Experts of a small language model.
Size: 8 layers, width 192, vocabulary 8192.
Experts: 2 picks a token, a softmax router.
Below are experts of layer 3 (counted from 0) of a mixture-of-experts language model. Rows are named router (the router's row for the expert), gate (a neuron's input weights, with its number), up (a neuron's input weights, with its number) and show model dimensions 96-143. Each number is 128 + 32 x the weight over its row's rms, rounded and kept within 0 to 255. Numbers have three digits each.
After each expert's rows: a language model's description of what the expert responds to. This comes from a sample of Wikipedia text that the model never trained on.

# expert 22
router:162154098144149190124144169187201135095152106047117126164144118107103110093166183085171090134172115144131181124125157136173085134072113122142114
gate3:124136115139146100093134117157110097161085174149122119124130092115103173111102127211113090136117160140141123137070156103155089145092081140146178
up3:110135125112143157149110214077130092080116063107110149119153100119127111172077125054179161110111144135140089138123141126135122083148095121127149
gate4:153079139090114140119065165147109172151110132112100143157116132157088171120184189137205115114128126066121086108118131151131105180146124134179152
up4:120166142117175111103059089136146150130074147121095157107125144100116067098223167103203103112137130120091106137119129118162074134161088149159167
gate5:136077100111118128116180172089073168128141189146085054120139128113120145177161165101071109146117093179167117156158152111123129135073131139145086
up5:104145119094124132068076170180120205148067126135109171128192134152168083051069142175147118099096150123113134131096166117140152165143121116109131
gate6:124181128047135095145112115145139138112098170127131072154143120132180098124109128164134095137098057067114118122128140130122092147157069122134114
up6:112153155109136127109135130112148126122148157132104163103133108080125084073138114182106140183158108121109110133144115054146136106109133136146116
gate7:133089173114110133121159160140171121129124080146034115147133123143175102161125126127142107119069063190128179152165121150098076139160178106096186
up7:175064188113128159089089135174150132116065111139185130122124136120136165147047123169077059113136113088158117156172050126081116154153087075157171
gate8:100185188122144140092163117084147205141137093090143118117108179120147094181157177129107061121091168132117102165132133154073119103100137093136164
up8:119210108126119155061140111105149195122147140103102075124130181145164158167196116133106060100128162130153118118113106134075114121117160051114153
gate9:136112140189157126149107126136154103118118111142117157129054155161096121152167123114095127167182133120157061153167167128197108156122104146144083
up9:094165129103108098181105100176129149155140132155092044155150129080121210129112120147065133120142114144105143152152157092108128158127122116113129
gate10:123111093211119079142181193074091121137140084089101123136176142127140130182128136122157100198112153181126143165130127069096078103117124152149143
up10:139096147113156163163174118077150119160128140117105129168107116133038131134145105114173099092090105126156153125132166155137181082167122107120110
gate11:114125151157119119137101183158127115093174116081099096150154131128115143089065148114078076134104079121094150130170176121094158081148125111198133
up11:162097141137123130063121108099128133086114081145113152077137084100140144178135130150112152120110147134216099090117159158089170083134159104082124
gate12:091116051106138108189092152097139082151138081108104120146116211083151118149093132067088098126066132109104170120117143137159117184111139144071171
up12:131080144098156097061102144143118176109201143177181162152116115105118072149138139178126140148125130174097108155140160111113146160122140108179150
gate13:144069174142107173186128172154197133134097136103085135138156130134138168130085165095078116165073142120162079161134113155126085098071136081119129
up13:130119123095148110109140129101074119125145087137145123080112111142104112131132113138176098138164092142093132161052143145119161174210136099078113
gate14:153082180088189114138100166153130116076170175146114133084104077073109140120137186124108067127117131142150144112122176117145136115154088083141131
up14:114124126127113199144141122114194088141069125086130134140100121058147135083123122137117108198118221121175124142151090158117101088096129105154127
gate15:115095120121164086147149127081140102073152140135142106085086124155149196163130157124164137182120139106126092121172183192191148095110138087147109
up15:109185175138102152087109141153085109157108200084131091132148133127112142167175112119188167215157160121135115107116129149160138133118133150116113
gate16:198167102143130104112183145109109176108111092091126120103128155075153077157112145175100123145064172137193131106071140159146156146174111186074127
up16:129066155176129051128130100123164108092131108140070195133097128159090174128139115159113149161148132146139126075135164104116096178176130110136066
gate17:137160143166138179142096161132097117078153135103163119163076129169112076077123172141150082142142111130136103142161120153217152130074110146130137
up17:140107134118180140132101153145169106186112165104103119084107101134149109164098172089134167134098119110132152142149153175086092170041096113137099
gate18:109174128116135105141163089062169108179054122135153112122083097106147096113149087126117138146124109163138104116084123144167187164175131104080171
up18:130160168059162098146132124170135155103152101116087089107056125122063118136111128184181139080118165097084121175109138133137131153127119146147099
gate19:129123152167132122119076158101133120099089053161167162085149109145119121114064095090169093124056106109103114106101137133150094145100020068171136
up19:120129113063085102164103189085183123159118165116138153122103125114123143105118100146073032128152128148141140173132077089139155109093124131138198
gate20:144110139121086129139075117105125154126212179133126134109149143105118132087089092152156147127076172080114138101112143126140144095116141129156118
up20:123155118088206146136119118156144087078167102154121141114130129118169145142076141108093120131164157146106152104138119097173093119105124092146082
gate21:161045171168146136097189170126116134119142125172155134116161095079093174132134147107124107110092158100088148171170103117162134209128162146087195
up21:124137147133109134153118112132158135136089125138145142085124134135195094122117151055171130073095166077197098133189168080122168148139128152111105
gate22:089107112151171124104189168104073146113170093108128144139164195157104161075111143136135149089105113144113104150149112146150128135139109101105086
up22:148105163125136108122100093109100125193136138177092086126038114132181191129120142157175109175115146140155108099140123081127121144075119127100123
gate23:120097105120118103096119174109136135182059074143153128140180125170164116183108094104099139155108111143059180101116109143144166172116133111058121
up23:183168112169104067119127130125112108162169093165110107069160173121096109136106121138131113148113186151096142139154088106085140154122151140145138
Short vowel-ending pieces closing or continuing names and words, often after a capitalized start, as in Dal-e, Berden-ia, Tibe-ta-n.

# expert 7
router:098151190118132185115090161147086124142115137084136081184151113187112145114138130063090118129100098122093061070127094171121142110124133175109154
gate3:155102131156133061134151190097168108089100114145056174214165133179078089134105055123110153165117128158138168151162107106168150127123108137174128
up3:138169112168073157152194156158143170143190173092140103094136129110114173157130090117122109100189091118158131153083087165135103096118128131152149
gate4:182098155131187130154099101150177176189109084145102122204141096125074121197071151104152142122102121099099107125164145160105143110168119066128136
up4:167130145121105147092090202150089130100141105111105106164164039138132084146119135145109122175156133130115115103150132060128134166111181088100118
gate5:096067147086086118169070148096125114113142150181146155134097139103093134159123142103125127109101075125162161147113145154118156150145120108154218
up5:148101082148139071152068145071152145135146116157135134157118153173123134103170139128150169107127125105182181164115147141130168161148098157139153
gate6:164123126131061128106170103185095134135134105113102149116110099134146147115136154161156131158066067171109099203124156046182133212131101075107099
up6:110098163150119120108141104062142135131082173192122094061125121120123112108104121107144108113190157145141150091101103115140135078140140110183133
gate7:160086143130081116154129159124154127114124082084101127112169111117136145122133133168158154093191111122200073136077103100089087176119201075108111
up7:171160129104071180121130143109167128218161134115117119122103066109108128121087122152161072130155141138119133118105136099139173145134122133138114
gate8:152170079139120148147123131151152117161247107185123106069147081057188175156098093100119157141096120128127085160143134138119085161171134098171097
up8:077087123075105144104111114095117126104042138090109139155134129227073120110166184094120116067148140190120190142187123103134126089142136189078143
gate9:098118131121153165157079113041078178157159059120141211116103145078119163130105158137116099132111161157093129111100124159105163142112071097070140
up9:118122148062132090117125095090164148138170142171112120155150117128153106144122173104157166080127110128083135105100226104208124131118202137078191
gate10:124106129116168131135136165106121097099131143143203113074069129176039096154121117112152107178194151131096153187128046172118084113121151141106170
up10:170157151121175160110121111124090164154144117104167135097116162161043085190142103121182149132183147110081109143150093173133078126101129202117161
gate11:144168113115139145146097144135178155172131082097057098110159116120096133141087148088118148120143139095153091100057156171129146164145159093180112
up11:172077151113111145128128171078121156110100161125102111161104103151121079134129102153126155205097036146139145149101153155105173128135121117130047
gate12:124100152139158118063155154217157153124121128147176147081170126084148149065120140102114116112105138119177129119120070173154100088071134047111150
up12:143142158211127143122102044125090106138155174092218137136193187129172119130128152169142124137137111116143114132072146101143123062138075200184177
gate13:094137094105124126158095143147141221102122127089091130131188132119219134133157110114143123139118074083121070126133065121126071145189162127155096
up13:161119126122120106147134132082116064132100126104172074158123093149095102140129114135112159103103187191122157143123145191103182133136103133116152
gate14:040146043078151130099110078132119117112109106148103177127141126173121144153126126110129141158171137106082132146146133118097097128098120118143094
up14:184096076141100118070197150133126113135139156120150087137134179105070141091140141126143125160077080105122137100106084098137105161076130153082140
gate15:142156137127051107176118180133112123102130149108111140109148126122103187135091163115113161123156133161136155157095185163188070150087141080134073
up15:116151089112139160069110137092139111140167145136087142056117173138202131115139097096140105154081107083113130169174088069138105093156114162172121
gate16:134134126105137180144097095090146085040114096133124042176146144083116212205147105071136109122099153112138118140119098105081137098122086163066112
up16:122103144113098172138174095143182108146100158102171104123127102110132137198112130120077186120110102125082160133090150077107112115058122118116114
gate17:172158093132095162100067082119130135155153137144099076108133077132106165141088144117093108177098124140119133115114171143082182163147094110150134
up17:072040140133133141116150210084136159101117079163121155127141112163068159156172127155135109123187116172140134128122116103174126102147120114156139
gate18:138120144116047103129123117158107141101140072062166138137074057168114153099090095140172146142081127147151082175186085134145103141128115064122104
up18:140156112127142129193093085113139094094122113043148152107102130123108159103071145127130193132077087147139134150177056096140154098075070064115171
gate19:167170148121131102138046132112160136134142181118105162146149118075146130162119113140114064112175133149150168191159151154152190156144135111157117
up19:106118140144110093140135082123105090064148090086071132137140151160160133169103157146159138166155165106195142103070102132102135127134097109093136
gate20:164148197113163117083132131135171165103154143165178161134173155125089122128148146095105143077096158140160143171164129199067051105129091119116113
up20:128147151160119166124097120164102143092028135081106161118135112093131130137118127064089128148110163116141113145124177191089115087107104210101138
gate21:079137122154139118128161121196111153102126138158145125150193108112113131116131126086096202168084135132152077123162164097124071103121183123126127
up21:119236108170131128164125112185097116114077212131129139152116159118129101126151092098071112155146130129145095140159127136115151110121160103129127
gate22:123124117127145112136074142147144093148155136089083133209146112113157111147143148138127144160170089137133087127131164138117183087155047097097100
up22:138114150105111102098137112105121081094121168144175103223140135099099140096120153135069122145172112148170178142087193080184197190128085149142093
gate23:144102126129147125122162136146120099084106157113118085194169165123116102086117147144123143127097110072105110107114113160151158153101147124104063
up23:149142170082147125130134108126068134089093107105083132126152137094125143143072183105128092141120127100129109132092102147115145070132086109201116
Commas after words or numbers, especially before foreign-script glosses in parentheses, plus opening quotes, parentheses, degree signs and suffixes like ly.

# expert 6
router:117117131104111136181126093130136140130110118066113097113105082150153136098099088141118090135141104092068207137180137113121082152102139117180139
gate0:096087111129085080178179113121069160109150139137156113158128121168128121118127141137079077108155153079119100062168085115143154156121142089114161
up0:095139106157193136100114127154163147102117141145121169101077085100132144139181098064145127181124124146133094093124127121133117104127124079126103
gate1:126103134095130109145126144079168157152184150099120166118152127082138136155160147201129112091127097163091175110119129139161111153155154126139191
up1:151132202105141122088116197102123149191084162092125141170158042105122129155098132137112120122119171113139112158111096125103126117165105158164115
gate2:123072064102153147144106096142183170127091148127126139154169065156124113131186126140116176091128109092136098142100147075142110099070196145146134
up2:130148176145175169109102085104119153142140083060127139178154075099106085146150145154115127128142115163104109104125127115110128073115209093084131
gate3:138122105129133156126082138155103081130156201193144159148112114147074131127146156146132164082071079133116079069118150059102142106141115149119119
up3:099127131098091188117114164117167110170172100141099119107133124175132081176120116160117138116143117127062137118145087078148112084153163053144182
gate4:120118169126086143126146136195112050139149162134089137166182131065187144115102151082195126104059128184161117071082172064077091154168125091129216
up4:120171147125129118126144134128156129111156143150047169113133135143142157157097123190116107074182128110121115162154085125081103118085144050172110
gate5:142097129093161120144139040084161172150172090105143134145102153161195116089103162159154104135119148131150183145159098123139088108094131112130138
up5:160149120098132151110138110168085126118140120095148093129162086065111093107136125073135131088143162162153075058081160153099141107104166112108084
gate6:112174127130129132114103122144134092099164165122124168097153085089108101096116150181167101157113097099117081132185185185112102160122144135123151
up6:118151065098137097160144137175153129141164178086154068110147079103093126111134129129083127219176178116097188126082159109130117146115135172115097
gate7:111166115105108098111079113153174115172160153119073118133124117121064056143127114106146143136133154111114167159112142139154101193173134037164100
up7:158153164143097125080138134086125098124128139183166117140067139078095136191110157126148140112153118105121082170164155137159069156043070117153197
gate8:080182150136124155102057144120143121137158129126124154088072119103153100125189137089120155112051165100112116111131183112102164174075151162092106
up8:120098123195145162078099152101137182105127146087133143082162089090101107145066129066125065093089138078151126103138114121096115118187127171219127
gate9:174111101096116132091190123139110068202092137114101165189086145152100094124149132117165128132088107116097102102198129148223077164200144135093149
up9:182093114111123061106215126101161143120153127115153122129138083119119152089099145174121206166073120178096144155125153179142098105148148102148149
gate10:085134153125074123127167107122074081151147109135091116090158146129160077125094080186145187099056147184187092188107170091174105129094121140081076
up10:180183131076139136061187091153127116116129123130155118128161106122070138109143149126096158133109082101121153063136120185134072169190113133113151
gate11:127103091133090125181054115116114135109136111142117111187118089159133095126132090166141187078109145185140114141128103102146128120143152101141148
up11:105107093131087129119109157129080139132039109161094188187216131137173129088111089138108141093090105140209180124116154136179131118198134122116164
gate12:145073168116129096160060142085083076051183120125090126161078125145092141152153106049149124129126175156131135155119135070148162130177120044092094
up12:144148158102171126146123079139084138079149136095098161150131120117131081148107183159115123097108103136145181122124160115130103115100171123131071
gate13:159143160108121155121147119182112086053113092150146139170112189143155135128093142089098203095136090164149105088080126129150137110163112135081144
up13:143152118068137185130108164209168101089114085111135157176144098148107173136142085170152109112116118127174104096129154102132048062104159152086144
gate14:109129087057123152145112122141185169172147098116116135120192122135060117129068150104135129092169111082142141183114122082126111107111130112157193
up14:134097183094112178146094143124136106177080074065093149120151156131094074127117107117172124101180115071101139147098136101123103179122117122105112
gate15:122082128105137122123160027141050124113102109136105126146096131142088133108170161152070092125100201109122121137102136166154131096171141122141153
up15:162104074137170173134176150182129103119157107102128100178136099084054084100137090120069096110090101106098162101115110170106129125131157128139099
gate16:139147090120166143188126114144145113177152173109078144103100127131182180113064120157141165163152139117083084105122101166184163110101085104145125
up16:173133164148122147162169045168063100144125137081118115089140177161137167127151082124095131134135090153089136103131066123159188126093158100110160
gate17:070103114116170166101152126104179181103141113136086116124118103164169145123131138184087108150128146116064163135132152114183139083062120141113092
up17:198170126098141064086135151101107166134132078147116135106128140133174153094174081100121108110126119208111107137142102103143126125106097176140133
gate18:139125175140154091131121151078115136078087112085124061118126112148162094140125149147114099111139121131080094179134121195096181124106079144142101
up18:181131164136119108134125121110164171128089134140133114197118115096173147105118116109145115137189101214128103151180103123172092134113142226083144
gate19:131189118093093153105112076152077116138128160113048063135113165166129109191129196195140091120143128110096190110071148090159096116109117098156132
up19:124142141125160172159176137086124098097113124107137089120140095152142162134146145150050107057149098148106139118106141081123143092142139138128117
gate20:135110126120159132082094185190135137107073148084160094141158098085177121087098140096107106089135118133074089091164175088179134103172099115082091
up20:140145134140138163192139058057068134113120114136155146094074165128082108122143102122187175145152151087067137140127109140126107150097125126132189
Short vowel-ending pieces in the middle of proper names and foreign or technical words, such as di in Candice, ae in archaeologist, ette in Gazette.

# expert 31
router:138092112099109129153223153181148149085110107121083115144114115092138105128105180127107150098186094091145123140137144121154131123098098159131122
gate0:133123143108178088139110105091128096035150089140165173121103097139143176104100079133074156134111149118063111104164154135113166099161106117140203
up0:121146142118205105126156100125117147069093137129127140127140115119122127061127115085078085128132166080106138116092115163123185112138111142110076
gate1:145173170088159079176101164113122126171123110215134103121121148122127120113203163149153124115134133103128135084074117131138118170167094144113173
up1:135163081068106051120137156160156125116192098161124084110159147113124151191133167128176082075051111205143135121143200131118161147121131129170109
gate2:179131123122126077118087187132129162123169168120129131122079155087180113140145153116124140140165106171137134075071127141133126130206123112097206
up2:152147132092113098097095096111123175121092083155122143171124179104114099093144141179172119144163102112105111147136088137096119120127111094109092
gate3:183133137120153122090144101131110154111078123099167117148102147072146196156097066066107133126103168042098145141115109141125143131126107121149122
up3:102169166149097098152228106088117091134099074132119046130165137133159128127141103094099106098083084125167071110136106138147111108132156170113061
gate4:112127125104092117105115168131085129139138109172051135095108102138089138130086113171102154120129100035170105161130138097111135125097126137121149
up4:112158151147113141131173089054142116077128135142178107161145133108142111088145131082128125101074111167107134079184077141144147169204134098181172
gate5:109083165156150148163158146096105148083101189129089087184109142127089164125119173154135100101158145086113130225112160112141098069102138120098160
up5:116144120105110109121102142150106119188139093149162091137098092144134163144136104115185123114171087153176094044134124137100125142069187116170096
gate6:012103173163128149091096149156184091062170133152134145121133145128147181110122147165132093144142100112155129132104073132177121114103070202084131
up6:157123149100145100114131088156172152069137115134140158128117102141129126151085135119093176119092110125156087121112098133155124167122137128124139
gate7:105177151132118114153162151120111116150124102147114063125179105151125078180141202197138060137108157122163130157150103117111163170101114163072134
up7:104125121117147174127150104094155154094202099137074115108138109092150137153189136180079174097171197133144152073124173144113117124131096111155075
gate8:137128168116108112103190126149186144153155159200129127100111083146097096166094045102163098166129126177153156154134141163170132069124105147146189
up8:108185150058162130079113069140138119093141140122144073107164158110121083120072132092136171125112093190105156210130136130128147141147168201091127
gate9:125109135127159108199117171092142147066148110173137114141130155161119141161153187128067134134132128091136122186151151123147090105136156168136107
up9:122144086127170199090123192061105108125129131142094146093112119116181160151098123060107130067127095144130132099159149124144151097131120144156188
gate10:102178168146082080095149101127130150146141115111174132135104096139133143179153065199094100095154156129098119144109118101106142149146151164050072
up10:161127136162075144156111111094168194121130124090181108141103141132120180195130164131106160103111102216136117165122108159133103125130104172109089
gate11:120147151128148134177101145119137154084121170124113201166186126112108140134117109163098150090141164142130115166117081145168118161145114112107123
up11:120145213204179117174161137167119118145110146097137122158164142125081109167140134130096143142133124150075120149122117123164112140138138132124084
gate12:141141146122120127152105116139141132105126129144150213117100182134070121124065127143102103154193118219070147114171093128126145093117134118117138
up12:112147088077165147136125101153142153106109121093131133145095124149103126147148064072077114110113143191097127083166102089167074108083158142138120
gate13:117125118163108101154093105061168134111149141172141150091116110127176061084125137134080089127118135100099171149170134175110147173136112088086126
up13:133108085111186130122149159148118113126168119132150111108136122150156174145212095212107053124102117126188125157173092111114087129071134106163087
gate14:140145079089101121115130097173113149125138099126154123132106067144120155161106140149123098085098115181125088082108149142131158099101140173134136
up14:083119085104090117150153132176079146100121136146137091102131123178166160214149074082165097134088128160170136161157130167071173074138105108108121
gate15:151117099081073127157159174098093100105133070103094139174103178126149164105134099145058166180138116108103131154130120125147116125142140129073102
up15:104111112086105106144145144070110116099170081127093159170105182112170094184143105100085184144144155104136152150164139119125138152095132101102105
gate16:143113082108128126110144130160121127117102088070071107190144153105118134130173123157085174117106086080210114178132121132120070135134075145166181
up16:120107088172093127095134106144163143154125113110114106083146103134117072095102156137134093143103155061135165150147134116105100133106178174121138
gate17:126171168132134139107137124176090103074170151109073097152108106075133169078111126168121182091136132143093158147155139108150135105118127094137084
up17:096155177120088191150104132170176085105106196130099166097129096121094130074126161126106139099081092114104148145111159084083152117106169156115132
gate18:115186189151133134118145092162137151048119136175135115052133166156046102075083146160095169110132115097147152113117149159089162110122123184144097
up18:186102124128128098133071159148099117149117138124140117139149109159143133178145133107129085091148141186103102116154122137174101113136132116153098
gate19:196127076122135160149098114143141069078157149164073161082102112220110118094159072175169118096091124154141119205067129186090144136110128153163126
up19:119103096150127156106147106094111151094115146080171078127128111059168106167094159143156106134097124071078118137155122105157143088184122138123164
gate20:126160133181066117175131124154115116068182154126079129147103103148116089128144135172142153124102131130145129138202046153141083167149096153074145
up20:104151108090194159101094168106129203140074106123159132119137164138117168162064188115068091130122124127108119063146186188143208164143099130180145
Letters and byte pieces in non-English words and scripts: Turkish ı, Thai, Telugu, Cyrillic, Yoruba, and romanized names like Yu Kai-chun.

# expert 29
router:145143078134134137135122191148051141125149217110146146146129134078169186138153128155101101103078159130044134113105094096078119143127143157168168
gate0:117062133171144116121133133136205132145120120146157095100070147132106062125132163151086189108169094099059117120101190089140105128152129161163093
up0:133156094153133164051145178179074133143155128138050151097131147097161135112171179143161179130104084141135078142157128201136128173106108071176141
gate1:107196121154087146124101151096137073201163176112095152155140124157151177116097146137071115182136081130116146141140167110128140177141146151143140
up1:168187098142106154169116148099133129142134138165118150143095117070084142088140066105123109117147147128162101138125094091096126128173103117128113
gate2:112103107085104094153125086110175166105116152083184134121097141126130120124100126117134176138103038131144158211193159123138121109088129086104187
up2:112100114162112152128108117156143113147175130249098130150098139131123131103132113085073203147133204114153106135119137118117162203129138167075101
gate3:171140154147090068141126165128182145110101141145117093143175105141122159107104132118108115157177142137127121133160120087136176152069060253122114
up3:081113130116075096137141191136111090201147146157084113110159153117079132120065154204093152122065103133091159099189142086106202134141111071145108
gate4:103162113178088085117175128150148117113140071105055152115150162089134178152156137143092118127120105134091091120146073120079129069177122109135102
up4:168129119107128184141079164102147115105097112059158159146124122190120137126131148137106130076185144198161140154164179110117078140119090137165154
gate5:129101068181105104125198140146145153130108115158108134104147108149149123093127144118135103075118079170134120140133171151090065152127123074131061
up5:133115092101144146184147100068115140106117158148155108163140159122135138122102195148161169165138132119117118176148150124093158034155131161095150
gate6:136130142201121106092175123116135129161128099092199129095090175148138147176105118188143174095173099127124133139180113120125074165191090141132130
up6:140143110114153154140127117084123112080108128161068117149136154080116140155136153104169052143119143139144149181134122081135125098121129081077131
gate7:146123125069177148109140169143089131031136140179145136149137090131112087136165089121122116128149138182082081168156066138134102176110130100139164
up7:121155149156057095124159173146054107087125113120133121112161107138105144160067117140124143168140161129159134091160102121150101106140167177122138
gate8:114170076142135117122123118072118108170150116071121120123137136180113142155114088143120110230092191102149112133131145171132145111105134141135194
up8:094166092157103139131106158121093064141087176121116162150058062071154121156161069113104158149125159106161136068136191171154183135121157082154183
gate9:079054149086114065186152179075159149125121125203110066183157158164060163151135160105163094185124112132075154112104150147130147125060105175117134
up9:155196141140124154098106111130091160153124119133066194158082099095162082116117143183100112100126182121148083106129112127154082145194179086149080
gate10:097122042060106096148111131164199103102194135129175137133100076172145151078101079103123111149150167169121122098149158194130153140124155158143124
up10:159142096091116147129111120126140104098097086124176161148127119146166113074109093135088103123142132114098134114103145105106163112172143116132180
gate11:168089135200106133161111148110117099154107152153128162103132163105112129137105119151172146126104119128103115100101105096065134126078103185179087
up11:162095102155125160119154136095110072171175178127120126170129151068123136148124131129203140106108131115143110141110166143062125109139168200115096
gate12:187133132137175108088127112142165111152182142157122129166142096161170119154095124126108144159115111192120171124135073114121073109129101098160184
up12:149170099118127159136126132146116119141141124148125134157112140100112101172131088162164124116110156175113128101115115098102093066084156140132158
gate13:099083159133123154147107114127131186134211163153103161140141202100119132141131129168106107112086149135117179098158175121152113079190116164125094
up13:099126137143136094107120068197172108164126173166129114163118126116154128150096144178117135119126139077138166161193119067125156145130114121132132
gate14:137069164139122154134149210108107189166135133127129141087197090077143142083137175215127157105115130145162159164158095135169111145097145091146113
up14:079159098111159137127133101127120094109126126124103092141148163156072136119184164108112141137102086177097116104109119136110146069101087144142139
gate15:175116107132132073101184129161159142137126087125065136085141148163072161181123137139147116073105148129073061134118141169187133071174101155103114
up15:178117097141148096125198150158146153150117117105051162115153142114135099128115158164143098100114180118123091141111134137185143032145068175116114
gate16:136142074162176092159091150136114183144126108097149111142140130155208139115092148106090158138055106118155104088100138145102135151080119113204101
up16:203140152132135073159145195061139161171132154121216162142133097108184133173116160152132122162086119094143115136112106129079135135076106099132173
gate17:111159129112092126154132099134148102138119167046149098126112130147044073172112197088133111103156121114170191140103123120129140128070131091183191
up17:161172131117123128140092113121125123142113125131128120102076143088116116229135193100103126090120094097143125095096129104097120147108125079150186
gate18:108121161110099109142199119110069151155131178099128069160071128110145143132127113115106176125124161155141140057175128158011137121095110105137094
up18:124137102123099112154150138139041131105112163123085055148071138086072104140147116137143169108100197119114102116182117061108121145082104167156145
gate19:112114107114197153170108155130187105101111086154174100080121109103089122139122139144087144136162186060133163113096166090115190119078127107097055
up19:144091083133152096152169113080184054172103093093170163084126120116127157142134148167111142130149135106072187059101162161152170096087139171119090
gate20:126099106079119163150211113156153082145068144124089182138144166174102141093076132114079135160104100174131142075114131125137076104125150085088151
up20:115106108070105166166163125148109139176125136207140100153128114176165163115049103129127127149105126077150089105108101143106096088126112150117110
Periods ending sentences or inside abbreviations and numbers, commas, and clause links like but, while, when, because.

# expert 23
router:080139099130125114119122069174146097152126090195150156099198159153060161170100113104164078126139145142145111114125153129139153182175129094084127
gate0:171118093074104124136127151094145130082140191112081135126102145197085126117184142153138133159104156115195117090077164148097164117145129160165170
up0:060103092051156170117196127129113128110149161159121154100094136118148146110095116128144138108167132138166139085106082141138178131173070159137119
gate1:060132154064175118169137159145127134113102102102142202152148063138114131132171132112137084148113131127107130155146184151061151179153112143125101
up1:199112140098081151165182078085120086161134145133129134083169203152142149107140139088120168141103105111171109095141124094181118108158075116134149
gate2:176119166146149110129134123124091157130125177116089132142115092097178129073124101166118162045144134099096148073115142079137131083128136170090132
up2:105065072060063085153136133127142093135164115131135126154145163121122139159157182073123115206159160132163100121140113185133149115142145096121127
gate3:150178111126068176104130115162095199104134062159147088130107165117112186114150120143050159098146079129123076142114172125116097166092124139127070
up3:123189159173102175095153125130071128107153042138113103125167145116128146182158161085075143093103085123132140109116184104099085103095118135104109
gate4:136102083062098150135143130095128172153130128156178154164118149134134118089172089132129152118170183097111116132181119160130105108172137126164119
up4:155142121155083161102134104117097132128115090169109023137123096093174141104081141078101137159062134185100054139187158140180165118152185071172119
gate5:161114145151171092129145175083124145105155084092105122191135129175108165158138113138133125080154153130095113152147157149081122148116129106119091
up5:160162123165157098142168101122110159099169119097142091170059142183102109191160097164116099119151098119061102187136143173156123089123206106144115
gate6:147102135118106080163129147092097222153198136123096142127123228146150173091092108151161077143177131077123101139137136161066136136159113151095105
up6:170111125157098132170120108111145156127140169145124131159171132124148125132162122118141149098118096099126134186167138190105116130205198145094134
gate7:105130165167086145161091125125087135158182093102157127106122103072181094164116099165166171161095156126104100182153101170151121092151110091103128
up7:141122100095142074110111087171126081125195096076189185118128195142089104101139168121093115153141152136111153172100115114137152068225116148140166
gate8:187169173197085134129159180146051178143122141132133122173135060170133083160097103137048119132120102079084098106134081052103096172127189121118097
up8:081126098099106132088097172114085121139119123163138156123120079128140127128194165083124126130174111103108199142159073144138157125133104156156153
gate9:210115109162125103155109088112128105185113126147162091111138155118160144149161108128106142157180098117091112150140135141145143109153154093184132
up9:096110147142113153135137174137141122104089143089088106120153139100109155154135116086122104113125107104120168084112173097151137134095091102097124
gate10:114131131139115187128128179103198118152104144126181121121147150138100113136129167039120108153184125087124182122155119149114156126092088134070063
up10:098128089061117127079110145123132171166088173088113122104090133143097101130170119089138128106159177109134092175136107152156138143077168117102096
gate11:085135075140153116146100096111090132160112096166088148131064121071067102101143171095190101114190142123140162124094157166124133102123136158156128
up11:172145117070098105083212147178148141095128149075148125098181079150167161068200113140189077186069110172125123167114077162131121121138134060164151
gate12:150156179172183119077141216175138156153114148125089139130153116139125139140087105145120169119164140138190118207142125086124122095098125068158187
up12:118138099103080127189146138146135068134123086116103090091070172108134139126197180108103128142064147133076116078111206137132117117113101133103111
gate13:134092121132157202144126143120120131122083119144123097078156161137095135161162151134124108122137075181101124101056120117159120113184076190101160
up13:136148072086042160150124170181134107123167095086134115194065179142166163111099113127133143138183156193178157171198145164111113103194195119137181
gate14:137169088122183118155092131118145097111162106106123181096100120149059132082121151113125176130146222110188106104123043138128104080079076111095087
up14:186096101150108136098098140119115181153175149138144159146178107120092143098128089142134176086075124093169085128103061100165130173118067120096111
gate15:106177151058085135089151118127147116085089099129120131134131105191179166122141080170124133149071114138119169151123131096049062177092109144079167
up15:131160177117113170121164123125140156058090155137157086097141177126146169093088131128134107064146112189139150205151126147089126157106145157080127
gate16:053143138138064126164083171118134113116131094140117105111132145171129110105136168133159234147159148088160144148110100167138110123119112082109102
up16:136177065113113116074100144151115164156142187114150148164163099166167133106142116109085155059149166186096119115134138143099129146125138158180140
gate17:138135176188137154187092158181101083052104072099095154080165113184146109114130149148148123141136119104147130107079122152163098090147117180159051
up17:149142117120132129167099162094091116123107089087090157129087165133114173115156142174141067136143095134184191126121137112146146094204039140181101
gate18:078144150088133129125151147191108123096136113116086140106160081164093159172129112123150116181099089104121067118109074124127085159095184123148124
up18:103155112109185169131121072179132127140134106163077110113118114145138129110108115166159176193128094098141106151091099040129141138116155136144092
gate19:124132131216100126149194167150068114137089153115111090151179105130119126130112130124164118163148166170192136078093103073148187181137068204141085
up19:171137127151149117182176118142149134090131196161156093099072104125137135068091167079123117166113112145105176088098161109166181192120169128179113
gate20:144135150107117132111185154191088177172083165118126067118200084113113106114103106081092136143182174145188194121153131114127073175082156109178100
up20:094168134129185134127174133114169118138176169133105206077104154098133082119072158129068136102175091183102091059140135150150134140151168157159131
The conjunction and/or/& and word-final suffixes like s, al, ical, ating that complete a word.